Experts of a small language model.
Experts: 64 experts in each of 11 layers, 6 picks a token, a softmax router.
Below are experts of layer 9 (counted from 0) of a mixture-of-experts language model. Rows are named gate (a neuron's input weights, with its number), up (a neuron's input weights, with its number), down (a neuron's output weights, with its number) and show model dimensions 256-383. Each number is 128 + 24 x the weight over its row's rms, rounded and kept within 0 to 255. Numbers have three digits each.
Before each expert's rows: "comes after" lists some tokens at least twice as common just before its tokens as in all text; "raises" lists some tokens whose logits its average output raises strongly, later layers aside. This comes from a sample of Wikipedia text that the model never trained on. Tokens count by the router's weight.

# expert 22
comes after: "| ", "; ", "(", "–", ",", "."
raises: "–", ") ", ", ", ",", "-", "."
gate0:115099078094109125165155153115099129100134129144136111133146129147120158129104140119124148080152117112107108104183123104167140148135110108112164162124161140185141110129081118092180131081148088081109134128118091128136153163151135115116137088096114115143129140127119142085126116111155144087147125155079140172133140130123158138148129119115131093150109139165153093121103130138143135116157
up0:134127126118134080098134109103128143122137131095096092084190159128078113115163130125138097137147114097129144128111157128141161103115151162147133159144138146128099174139122108150075108124073114133107172176150139083105153096129121120086155155058132136152124147141124124139085132129103124097120111140119125127127160115169169147139104138164113102143154113135134135121137100083133099099139
down0:164141130133118150137147133113133110142087086167137141125148132140160139133127132133139152146103105137144145141165100109141094142119121094098099163153114148115150101143140146119168171102166139142145148127137167141143120094147127117128102131144107122193167095130094122128155161142121133121137154121139118134127113157110109126143082127107138140133127068118125128107180155112147150184110
gate1:132130145119171123078151124140044106130145162145122116097144098176130112162156114101124188118091139147105160130144102123107120088142135153124177064124087135136138105114114113171120144160098096155141142103131153111151150112155147125136113124135111154150146068106100128112127108177080134134146130117112142143076125129112135140139064108107102163131144107125131127119130143177151118139151
up1:159185115138168080111109100107136179121126171096150187118139112083118141118109118108143143148127137170095135114139121116118121131091135099131103121135144124130128158148118130121173143166109131143169108162095124105108114125153107104103091117125104133101120148129117123093133198127151157135096079107086183138146131136125090128132132129103137136129113149137215152104175136063126145126182
down1:094146120144127157117130123155166193198149130127131121150162088163100160134121079090145148130111140089133170122097139093089141129140114153125146138127109149152138142123078117133165142124091119123169150144135145123107110142133111112153162136099110122166134098171135128121092108110131136159128110140100184092129103178106117091181148153156143145121119099142125149133194119139108089174090
gate2:106112138169117157121118121143136073139108146152143128185124134147085125169144115146139125124128127144142119109093124126107137126106141113140125101116146105115147049098137140162128128130096108178131078082145178152119095099150135140122126118152122143139125178121105120126110079108089084137110144126159144133139106131111108094126087150156133132114090115142111135157121126134097126127131
up2:129146103152102086120090126145141122100114093104126157132125096051128128106143138101093146085114156150140153125133096101090105172113155152119118117141123162139139199098149157128105114144137113103113105109105099130142131128118172156129087075166149155075125109123136176152115083127177112102068125133148160106148152110112102137103120112089140092110123126118133150106181153146162117096144
down2:078140134116089100136142145141136118105117133156166130141144105158137147153151110138133121143137137107123098108117135158090135123097128089124130116170153156143097157135099089111122135092109109132172083118118168155151142166111167121115160122070153076114126150146166122159140128128123134128115120133096143107088116119136122134135118099101108148089138113121134112149132131102155107096128

# expert 58
comes after: "\n", "|", ".", " ", "\n\n", "=="
raises: "| ", "In ", "== ", "Number "
gate0:137114075160135119138106135122100099147172114121114116160113118135110111122149136096151118129155149122112100127089125128132167169093159113155142102117116137106112106153116102111136131152136103118100161106160131117130144154101113098108143123130143145118125124119121063101123164147142123099089129113159146051113093157140138129102138132082068134134132134125131156107153133112131130141151
up0:140136136115150134124116118094162116137123117150144135121107112157122159105091120123123110142149151148142157084097150087100126094125113109152145115136127105160138160143140171164137121147143105135123169109119109135104163132139178121151163110119131104162093061134107110133100089105103121121086080117100130114189128112124115087105108121156141121148137127148123168204111120092144124133111
down0:106130136111124107110171105157090131158103155107097110131136134107144125104123142109091132121123082077139163107146159116129088130154142143127133077146091141094100083125155113125139127153149157143106117105125098153089130111164120082131075144149130145158100159126094169134138137102180146101117080140147121115097147095124129146154163128118160190147127125153155104148112131138116152152114
gate1:139127161135134136110155145157141128098114087116120120150094164100158127100093112169121142116170128148145144145089149117075105126117088125164141131154096135154104110115131130122118127107116099132117158131147111157123133085119128108136135122122106105146136136173095107150129129146133142139140122128119143124102125115160082100148106106159163101160113156074126140061145116094121122142125
up1:138118156112092105136090153080150107133127121122100129100118156121159159110135125134144173094133117097136103119123150119135148145171090118098137128105129136147118116113154169108140148127089122165157106102092149159133157133147144150132117081170150170098084150108170092139111175106141087165139081109154142094139130139113135115129142119171131127165135124135119123117124129184095127149092
down1:105097140141129107131089117130139113134122131140164126124122154116091150134146131132128132153140090131132141142123137140119110161122143108136145123126117129146122188153137159133122092129080077139168122105099147109114146131081122128087128113153086099097115106162126084145147102109109118114118168138136105130094177106138098139151124114106138117124175114110130137134105145123092111095145
gate2:136113162118125164124144108084138140129119145162112130129119112162109116102115165116134055138092167153170142109135118132141133133161162123134116151132125104139107157163163121131113152122121119106176115138154149124131136093104125099119138105093141092142095141128136139137101177124105105116100147120132177107132140175149131118149120175142115137100124123133118122175130153093148138129146
up2:125129101144132167115166126153146126136122098180142137179105109125130138162146097101103164078119133099116127118097127147126138096138123145150136116137136102116108102089106132110126096130154161167097084106112186102119169145159131072112120141124086106133138112139122132128142120156132102134126174134150107118160112087117107165131118156107122141130111115115146130101116174160145121115125
down2:116127137141145109105102111168148151116128125166089131188153089153199110122119102130105109123126073104101147134129120151115094156168136140115148081133151108158111144129105108128149139161108156129093112136114138120116164137140140103088144150146134157127151118121105114145138114116152118113150145115083154126129117119137081128112153163086165140163135173165103075124126136122184118086101

# expert 31
comes after: "a ", "is ", "as ", "of ", "was ", "in "
raises: "example ", "opp", "end ", "av", "im", "inst"
gate0:104090142135108063149117120143133067101153137123105116140122135123135151142082147097106111085161136116170083095099126110117102062119104089105137139105112108129111153145090121065106125129154097118098155136125140102151115136131105115150152142106148116090134055167164157096123132115118093136157101121120143108142130110106126161127141087102136070117120142123132116153112135131144122116095
up0:127107082139093187132098116105105078157125130102117162118129132095134075143159100127115109149142129144165137181067119145155134093125135140132089171102092132162190156119133132133137124130122145137127164125125140139113102138115131141114137184122112120145158107138103118167157134134133115117122118121134132173158112129120102061122118147107120131096096116154108134088112152129114141081163
down0:138159104079148123143113141106154138142138160104127157103123105178117103144119121131141088160108101117200155120108171148146087156158113180110136103149177124119107127136155141141113098143091125119130112103132097138122136118128164137088088170138131153101106139112135116158119101150132160129137206105162104135123150179157120111158148111116099169120152158104147130132143121114117137114118
gate1:145147120152153109129140138116148109120134137146127129182105109187126155115143097122134172156111104102097120107186115150162154163125139161151115107142145123105128104069139109174124116098173136128119137136137154121092160103142148111144156179142125098147145118109120182069122132103141132144143126126139157131130119121133115155076081131124134160166131131145134143118050157108131126117107
up1:119144157134121130124138113157128145114081129151116148123163123135177106129124117101127130103112129065121116092119111107126150107107106156121173140128135090102136141129156104179148140127168122157185136133130140135093150108153131129125160163130123139100120114128123122093119123091168137130135088134154096142095153085094108086103110142126171155139112132142147156098117115130111168110100
down1:147141124137125102078150133152097134182126109123117098169112131116107127090110100123118153108108180145095078110137151117166145180155125125130074112144126151147109114152131153127134185121146131113142125168107155128119106109129129125132163125121122120141133144187152109109172145115109166130136163137085137094128105114108143103087104114108143116160093121111110155143173093128106152185106
gate2:146125144128110138144126128171143133144146157166171146137149112156093129131152125113113158110111133124144119128132124141078124146119126141141120135150157136099129120132108105100147148105157133149097120152137119135108105094110161133113133161111150129126092096117157116144154091128132125134124131120083112142160131135127139152123128146130165137185117164103152103084169102110137125126114
up2:144110118196094128159137146134155172147130103110118140151146122082125099107134153158126112152112108148136134110155130136124116109124102151140095141134130124113139139134131111146102158111139116137119130144120130108120152139164072119116134111124198103150124137111125131154128094144068118160144108122139128116167153156123168100120135098105147104139124106167114131113099127185158157198126
down2:136122125110152121184106138144109136129126155130107144069135157127128121056146143115145099043127121126139156159120134162148163109150146114106183103196150168145118154096143142101144147114090090112142107117158126163092126125134140114169121107114143136159127144125078148104100121139106166113129137112147152101149083126133113135078156143104134128097118087146163115103162103122170119098140

# expert 18
comes after: "0 ", " ", ") ", "% ", "1 ", "2 "
raises: "0 ", "1", "8", "7"
gate0:114182145084125083156142158124128170104122173147130140079104173096120131167125120109131061153138128145120124118132148114121142126113102125152131112135117129135193123131150099136124132173138156116132130133138112158133126160134121131164119129152133141152102098135134085122118170122172078178113123125113067124121153137184146144119128107123151114134143101088170164126127115137088120140142
up0:143123122144087113119095089141125178185116101112088140128123125086111132166117126185139154158098145109098082128079175118170134132078152102102134112117106155107158162131062090130156121106123127101150142101098130108144135111125143105149089139145148128126170147164136139170107131145081150118159129130091142165121114145088101124104166140131120138165161136141109144142119089158123124146091
down0:196100123110113114130129118138113184105137126116117094134107122155117113169118102089123165136150120118136107134137130083186135107124145133110131156146181096155111122151141131143105165112146159118137138145170102102102174182140108093123134114088125087139119140086121115126103127129128155118128095095107115098143148115134130112071152150124164101165167166135113109110119143108124151135136
gate1:152164136158163102106134142133147145131163120080094139160125132124127158142140178116141140148176127136150145145106149127126121162135148152146100107163099087140147159150124164133106132139121114156122103115106121144173116117127165134121142088118115114148118119116117122120102161158117141096119135112141121126161090087158139170137126163134112096170113096149124089154084100137150104152124
up1:115134136147143162106091120115115113131155153132109123108113132147124109129154100099148105098131139116129118149154091133113113130156103146114146129152107132103112131095103134093137139125165133145168123093141132124112140131181115142160131128104150172152107079143153096147152138129156142137167171122122137093115095152145112141117102119163091118144153114174129124095115126144119149091137
down1:148143125150132133160102094143120176120113100118147136182153133141138106146194123101150109124094106122144099164136095152098104138090102168109108151102103113128105144131104148109122141142158120088138126143157128119155129135142163120143156132144165160135140147104138097119151095110092090119129175114120095164144141154140091096111114092156126187127158152142091148125161128105137124193079
gate2:125128081128139103107121132159138135111127152146140107137119142148080162123138086136142141068128077107121161085149160127154117120092139165152157090141149159139115115138133107041160116146156108135105086117116072154140100160140148149130091149135098149106158163145102134156136177116150105134094206112133121135106110114146123125139151119141178153144139156098153133141138128169146092107095
up2:129112158132151146154102117140161159121086119151143176129107128138146109108122090145137091166081137097125088101078129145123130150141088133125150142115095142133151120081143121109125126099165137147144131130095090132134083094118100196132097070117125156131113123107121105148132110145146144137111132111132109113166105112124101107133122167111113141159159138113156150145130128123148129165132
down2:153125156172098139117090134157179147167156154134127109149149119134141130117161121127178116128119140145123135146106130101075184178125145123111140146126120131153145164119105075117095100140069140122129089150104126122128140137105143112096141109118118119121138143133132118109128144148110154114158211152167163098103088108133119148149171130127115116112160150121114145142126137098150142083078

# expert 0
comes after: "(", "| ", "in ", ", ", "–", "In "
raises: "2", "8", "4", "3", "5", "9"
gate0:132126158134114117116095122145165121135150164122098125144135091139146068102086108167132140166144123104138144132129065131158090123111151100138169116104147126099134091073118129157107129097130096081152118130121112154103156162071075146120132106150124125130154102104132131096085146140164116129097100139139160142106103154068078084154159117171150111140088177097104154106157172074112135107145
up0:152120095121130138091123153148165094100116146145107152102154105135143105103167133163084137127108150133147162129145126119128119090122142121104055114143119154136128095107155147140148102138137149157123110107142120130134114143123165120124180186126138108127127137128126132179111098143131131133102141116138107118142099096148186134146163105127092100087133115156086133124122117144148130118121
down0:129166120164137099100110157133136131116158159113076147114149135140161138085152128087142125096109113123113095139142096097142155184171151121140131130131118097128111144138113117142093142137085136117161122121129136127106131172138073098095121141139114125105155149104127097168083136107163090108169167113111138127124118108155108109152166045115122153155140163138128138115146102136156164127101
gate1:153134112198158123134159144130132100129147149119139121124132109099154144145152127117136149112113167149152105098136139149103137112127150154124090073096190167165107173131095090131101115150124131131131117097155115116122120107169158111133072169128084136150111104149111117147093158183119131104165114171079142104157115130115105134089166122124110169153129137125126088132142143135142084131128
up1:104101136106135161090120138111134142131088182107120126143121116125123129150104099127112102165168154130161166134100109130071149105122129173136126195146148164112156149142126159180068106145083105104164098116104143109115128079160125150114140114140116133159126117136198125099139104154114159098115123135126125121101130115149120138092129107108088112127087127129164154127149132131109114130139
down1:139144122100112132120168132115128166107141125122111131113127092133135130083128118138122127113107120112119158155111185121115115124119100113089130102184132122118132128126118126094113104130124148133136143121129107136116163118119155065106150116124097097130142081149094132135118112144153130116167182126177091083092142119135148123104144110136146136152131127128107110110106144158172152062131
gate2:177101127099159117153120147129138099116161090103119160130163130088138074102167123104157149171108147138124120198137149145123122118137080102113144121125096107139105146088115136171117111149115121145095125130151082134116127126148113137123144076117098103123136115127112112130142151108102096169141136162141116142145152127105106102086112181142154150146129136138120153116125137135145137146039
up2:209115175135133155147107134104150117132126120117137142104117101138145136081124089094171110118120109105108111178145116123139150124118130123089135121142133154085123155102100106118129186144089134114113084143145162134129126128136105136103073113107118147148109115123115117159115131100099100138155117124104117109124096118152152163145122093125112139139184061143112120139125106080106121102084
down2:150153117122108120177091151118111163096101126150116125136122122087133141074113133116157121126123100133148130151125129128124113151145152096121112105119110114102130148086149088154125126141054117136133100136178149122152112174132125126129146142145099147075135159097127106109123142099124128127141116097128105162121136117117117097076115153100125148116116148134073102141091105112105127056068

# expert 62
comes after: "| ", "; ", "1", " ", "2", "0"
raises: "2", "5", "7", "3", "6", "8"
gate0:132120130136127117115143140163152136154122148122137143125145107127132152132144173098094159173124135175164110133163102115113107116080122124136183108100110130100149112109133125129117129109142104122130147137121114137137139132141120138161206124132149117121131145130149147147121128175114103113131153157136151140084125169140160134100120118130139112109118117149128146131114084108152087140129
up0:087119127111097132120087140145112106105132132107142111130121121161140109123115141132109112120184142168130105088111128156129100134130115111132138131101116107155153072137162133165130112070133100121111117131096133116086165113138150100144144126133125144139134127127173153141187121148167145141135140132126130114086123110149144111123140130147111145122097135092171099123161139092120115115149
down0:104160137109113085121117092114142084112112122189156077151111183143116104122188112125122127130137145121114140149137127133142098150139117097169121101152137140092159135145108121135174144153091135115137119105149137109171109132135116134117111071162112154078133119153140136101136145137165096111119107083115124112116111096096136122146118108143104158152121163133139190109114157127149080120132
gate1:102128094121099137139135156123091062122153120146173120123159126094082086167143101115154113135158124116093133123117160119184204158141067104157121138166113244158111136152107158114141162108124099095132115137113139114106143139087156098140135114123140130143122170145124106148112113137116124162156138134098115155077093128106176155100112088161176120111156121109139138102115136117117108123144
up1:127056124168113130109165088117140160132133122131106122127131155116129153119139157150128120119162149102163130129093147147107115145039121090149121125137160125102144139107100144149147151106088132139100148124108142120177125142133149133130149135136115158117106138100130097142129139111101123126103146103163149153057117177113111118183145133124111142120089108151128130096101116153094070113110
down1:134124107113143127141098130171147097128102133120091170135134175125134123150148108117153102106140107158126173152122112108090091156091137106092112207155117138145138169122144078111133111189157109117134155165126093104110139126125105152094143151138197182102165070110133137136111110102123101131164131136141090145128133116108111122107110124153142101138100152160101097134094112164120142105111
gate2:098119151134135096161117096140156132129106107118120171123151133136109124146154118121131110113137154098127119138108171149179129149076115128150153144105146141141142122118154129087114079115133116139141111144194146159108184130130168127118110135067107082141172114119146116118166136132140155115188115099138140163127092163108148137106111124096099129156146147132117103116155183100110107158104
up2:165135110118118138112121138085101135134103104103135140149111107134136170145132102134113125124116122153138169117134076136063150124119123133099148130133098109129110095150162135146109091167163132132116100117117121138136129161156133156103093121123107122106148149108121114157137132133170139135131149118172152140137082133095164108140126193143096098138127155113172106139089145126093126151075
down2:109148112171169107088104144132178139142082144116117125153111156127089094103142127138112120110166157130075102111116146137132147135159139126139147152164182103123141167106174142095094116108117112132098189094118115125123117175134111173147134132139079148132122155157144140169102120127116115112124110101153129133107135091134102089122108140112118102098133113139134127135091153137104116079118

# expert 26
comes after: "the ", "a ", "s ", "201", "202", "199"
raises: ", ", "; ", "\n", ". ", "\n\n", ".; "
gate0:111143126139142071142163122137158121121128114096092123112131126157120143161149122156111097132121083115170142109147110136155121127135097084083148125189125106120116135155102118120140122150170100095136157156152112122141131097108133136171112131115129131097145103145128110116113129159113065117101112127118134146068139121173132117131128121125113136117096114107123108111104148113116105184121
up0:134118163114153159120160095132130124115152097080128182126088149125119101114106110104183133131087146131111058103152153101134079157135101132119124151185157130101073100111116127106152109171108148106148122127114137120157091115134124129153142129144103160114087109107133119129121140123145117100173116143101138106080171135090132125111076091120101124143164166126107141089140108107179158170114
down0:147094118090140154142090125150200140121120118121139135091145117103117130106140111118172125094098090163129127134160119104117112129110134136116096127144117125130164149107087127148103088138111119144112144135138067124109065137108059143117094109120161166147128126119109129111118144131117156180147137128157068107148123124107099159137146124160164126120148106158121117095106153108134156168131
gate1:110094096174139125146125131115118163129153117143142128135130122120148131141137184123177155152120129117117115142101116087106148124130063148158088153135106084147110147153138133154104128154150128139120127181105120146117139124159137123129116145121129126123113145101144103161121113156125132136160137125132102152116137140149124208093117117137128143140151154138139084134100130107170092170101
up1:133122115172152106120109120134125138151133116144141089107099091128121183090175121131156128123128110152148125167137131118136116133111113101169146092118143122118129160129163088115149118161117146111123165116107130122156126119123083141101132132139101156162165142113116107066114107105093139171097159111084120088147116120153107139126116141172157118128131118146131151130128121130124131156128
down1:105138136151129104122130145208147151122157119143165170143133125138101114138125141109139115128129112107100152127129120091097115145118101113095177149098129099151146141151097137135087141155142103093105142122109101095096152157177090096117123129099109127140154136112134167126116145126131153093108139113124161102099137076161133113164115166112112107124127129150141248114156111103142094146109
gate2:135102128115095101096131144166096125136181152138149154110141174171131154123127126103130115172094128116147143125104130164164140121135101074120145152083106135082131182123119096142137168132135082113181109147120123113118168165127142070087119147130129120153144138139128145152140139112139138176143106189122128153146105095155114185143115054132130106096154124170123117130142149101113121105113
up2:091146166140126100115113093102125160118152156136124096102098183154137109128181114187116149135112114093171134120138164160085098129149124164102126173103152139110141101160114143179151111138140090135138108108148116133065110145101126157131144130139104117118132113110100114129129123160127179130093167147141127137132149117139146164123105167130164140134133111168131137110137144093133088101174
down2:135143142124095122138102174152105150120134135121093139147125185114123154174150121115159124108084167074105113153141124132106145134153154124122161101169105097117116106132103139171118132101125110129093142079167127170143106126132182113145142089109120139128136155108116145129142141163130132109104095072135127124145142110149094111133099128130109111077117153109150189139108104101114149124091

# expert 47
comes after: "The ", ". ", "the ", "a ", "was ", "which "
raises: "op", "cent", "first "
gate0:156093136101110119155128137130086118148118141104168140162107181129138099056150142130118130101095098106128153127138086115113111138159139144132115131170113164129144121096142145168152097124126099144157140156162165124136145168100148161104130117109133168101142120147091133129137179116140094145131117131140117131111100092156149127158140099152087120125135116158160124142159102152101136096131
up0:142090111117117115121139129110151165135165127136111151121154143149162110082161090107098125140140135126128152153141127134137110144116128144175113121116113116084097105094150145128144140135142118106098123158136128146101146122109100171148098113137131107117189070151123142168175115145169089137118126118160171151132100117137115119154131101109146149081051110168104143113119130145134130147180
down0:127118147158124123136142138143149099121147179107111123136111152151099129153147137087156135098114136109160104140085184113130158127102163165112125107106146120098130134144128113116115158122212072145136131144149070094109141130154157109109109094142166138111114064137143180138131061160153125173135173149139144150088119148147116119136162146124118151101145139172114115075100170156134144184106
gate1:127138141161134128128151127136121100097091136114121146124146140121137145140109120117118116136145171108132119118092136155137126135093132129080117122107179141138155145152131095112097106135184117082115072106116128120093184111110161162110129105103160149116122130148129115147159126101111167121126136126106091143122116115157120128155153056151162141135123118142155123117120116119126108126105
up1:129148137107134119116100140106132106126134129111116169187154137133088161119122136112132105135161132125097126151126099138123123119101139175124111091151102084121108141111122106165130156132153087147155156115159137153136146178145130118104116129143127161107162099076151135130110133137129149138174181160097153077144159157116144129115157156127096143113127076080117153175152127152118155128103
down1:116097117159145113095158098130129111118130141133132137103150104172151132131102151145127116200120131113132143161143135156135127078114116183091098121130130107137101134154099149193123134101136089103137133122114161120084182132110143119103092116142120141099128125140126115161143155134123121104111119128141180148116082080105109155151132141107136172112119151142133125129120109129164105162116
gate2:095123118142138130140136117116133175092142110155152155163069159103159111126076121100146189118122134128151107135077171125129148106175128151136144119205121122134161107126141139133101147130106110107178106109088125139133115114191153108149123149136139166133167152087136162128122137158139145117091158152143140174142134097082102153152101155122117126186122093131106160155115113161135085114158
up2:100154109154157122148190109125143146149096132148121118136118099153151101111116148181135138110134170134171128146099091157092093122158068148101087109142136164186152118118134109131120079114152075093128144137162096103116092132164118156121092119130127153123117080161122155145085145137112136124112140124150104157133105135131152102123132129130128189115161131109093056133146126102127128154101
down2:129131133139141110108161109193134098151159149075115112126148129137151122116117156090099132153132134150149142166147146101120125125118109123104099087134117134166152174105100118098137099107131154139105117105115133126103121149145125138118112162135114100163154119097106143121118154122110126134137100099143087133128146120155149063078135151125121111165102163107103162143080133126136110125087

# expert 19
comes after: "| ", ".", "–", ":", ",", "200"
raises: "| ", "|", "July ", "October ", "November ", "September "
gate0:137136113128122142115100114098133147076144128136159136104105113099173102112096174146121084124134119123119125140166078093130085087114099102125131153147096123160163125134095139162104137117096125143124096115099137102166105098075110118136086102167141153103084101120118190106103091106140139147141114139110159173133091100114149130164127121145152140149152098144133178099137134117168113122137
up0:141130141128146152104111117106114096115133141145171109086156105139160147130106132115119106157121158161149118167158145098135135121140112165114132142158108102144114108110106097129128161100125093133131120090165130104133151093170089115153120141110133129131160117111188129157162113146133135180138109134146127143116077118123156094168128107125113146144110117124154139143139101140131152100138
down0:100129143109133155068130128141171113128121098102129098099100126143106120112150106126102138153185120109147146110124177107118122146161144132142106118170122166135113106151118129103159100082112078071106128122123116101123142122100143153094125163112150124125121119128121129121132149145160144114170126135102149109131129121131182110123109145149146091173105126136135109139144124120115160137127
gate1:145062139170129174161119131164137075150173160132114112186141126118127121144157115147094104074150164118131124103162105092095139163105157086137091145111166114116135123127139122087164144116134103114187139124154103142126135123096127112116164111115108148149102147112162126150120139126123128102112107133128123104179114134158107127073120128117103145149090093154162146104137139124117161161109
up1:112134087126136102110136121142117160146125090145143165113154135083138134156100134121097159153114111156132099147150114187158167124135094132091144110083139124118159118101145144135093137177133180135115128156115125144120115165132097135099176146121151111116155167099113148101113124152123143103138093141126116201134137116183114097141107128157163156123118134169108104175129115115132190123142
down1:174094127141138119126133115172158186172129134149180111116113119158156154104109128149137124103131131130158088124109083127128139149140075123075164127118106138163142112103162157148128164138152127116121118102101079126119127149136110139134131081146119184066121137108124116129167106097105102143134157113159158117122161163087122127156155121105119118114138106158066110107138114110088120112159
gate2:131095194146146138132133138113155125120136104135160129150132082139115111103098113121098148121108095134080132132159154137110129124109145094137143104109151112159112135096132106092122098138099138082171151121131110164097123127151138098170118146090143152151093144122136131148087142150138131173147123137186111122147107158115109077137106115110152098163116113120116131149164151103111133156123
up2:109147146116156135118144135146099104067119083116121139165116127148169095134125118132156087168111106127125131123105134120077097081125176102155111065133124171107136118165145097108120140109133117109075121144133126119106130081122107136160147127164094098140132115138109140180141086116107130108113151137135148117131056078130061095132114140100120181137190123125157151085124170156111146116176
down2:080137116119134109087156105124091118134146169153173129111121117133109150141150158172095123121168109125078111129153136132125084148136103175157149101134140151134095135136115151141171140133207141149141153151164081149109148109130156123131134127146126153104131111088115106131147049135157109113135122102128142126109156140151141144077111135130128146142119112122169153167087150102166129148133

# expert 63
comes after: "|", "| ", ".", ")", "–", "=="
raises: "| ", "she ", "he ", "|", "overall "
gate0:108146142156111150092159136125088097104127112149134120155076098129132126113151094129070091147100116135112143077128135115133100103111153141129132104136104137151134162116115145145154116162144113081105120096133122146144116134128183092144112115142109129089118113091155170092124134202130126125160149140113101119129107102147109119126161119112149152119129101092135116142139149092135145134139
up0:104158115174135139118129138148139160116089110144113110145177107120159125066118115106140117133129141113150075116130137128143057055082101115098125126121125129087135118104137133088137112140137150169118150160125140138113126140123136135084100130149150105140117129138083121120137141110157120101127130143133136131173140116079129138142125084097104134120149146155136095153130124157141149164088
down0:108109152123117117171166157165104145125114124161116096119156112122148094118120094159117136164122130110090157147132122154136143106131131109092112126134100122150131160138087152115158120086107118118195158121125118109117081144156073144125094159139165143184152131166150152140138110105123132123116150117145153126145092141119090125141124128123124164161108134158148133120117125107111192157092
gate1:140138160152169111131131100092151136104143080120123109119118129157098124144101089123165096139178129097109126101113117136145118147129103129138099127123139151143123138074125135137156073179121137130099118139115116126141096091129166154087117129092066139155125113127166169090084159107156136086141112129120177133107108120176117134159149147125109129145140135121154135135131142107149102098105
up1:152139141108144177162159153107102124130128131128129134058117156138128140149105121105144153101176152125137138183142116071155124110123141136106163097143121100129119125146128087131131205125128129112139133154106126120101077109169166125162099161152130143133139134124107120123125104150099080107126135116120148124068111130143136149111090065158120116142138077143125125113194116121120147110121
down1:096101130182114125140123103122146138133127107116144127118174138149103127164151152136167086099145146127084162146111121152066095175115098101118172112153127166093130107127129093088085094125173105112155135164106149143109154095079101126130110111163129144069172114095093148131093117111093121143132148120102141126117107117132179117129125117121105134107156113181152124116156115146156126174113
gate2:141115130106110120128168128106119135123137114080137101109157110112129130097165096121110086090120101120130149135115162165125099122076139143158147127154154121077124116150103101107136076150130103083129084164127144146099105101146110158146161158140121088120101115159187135120096150132136124131130193160110096127139131115153097116124132142099125110142123116127133113097137160125104126148158
up2:135121085148111076111140118082128134137087147145139075112137107137148118137112103141138152108140129085131102135103110126137126116138086162168108090108154134070137142081130119158101107085102141126123126171149137155122129115128176105096088137137102115098133130112110139117079123114134134101100135100156154108145141096113170124196143131152094096113123109147111154086121116110121118126169
down2:130140137093141137114138167124117154106115147117135102114117142158111118110150113103073120088111112090180132111125074120100136093162162171141132117124108118124157130146105125124118138165179109111153114150139125113122157191103107131172068128138099116128133083107101137149085149099135100121140118092120115137142126186154145141167101143142147096138109124145085116138117131170128173159130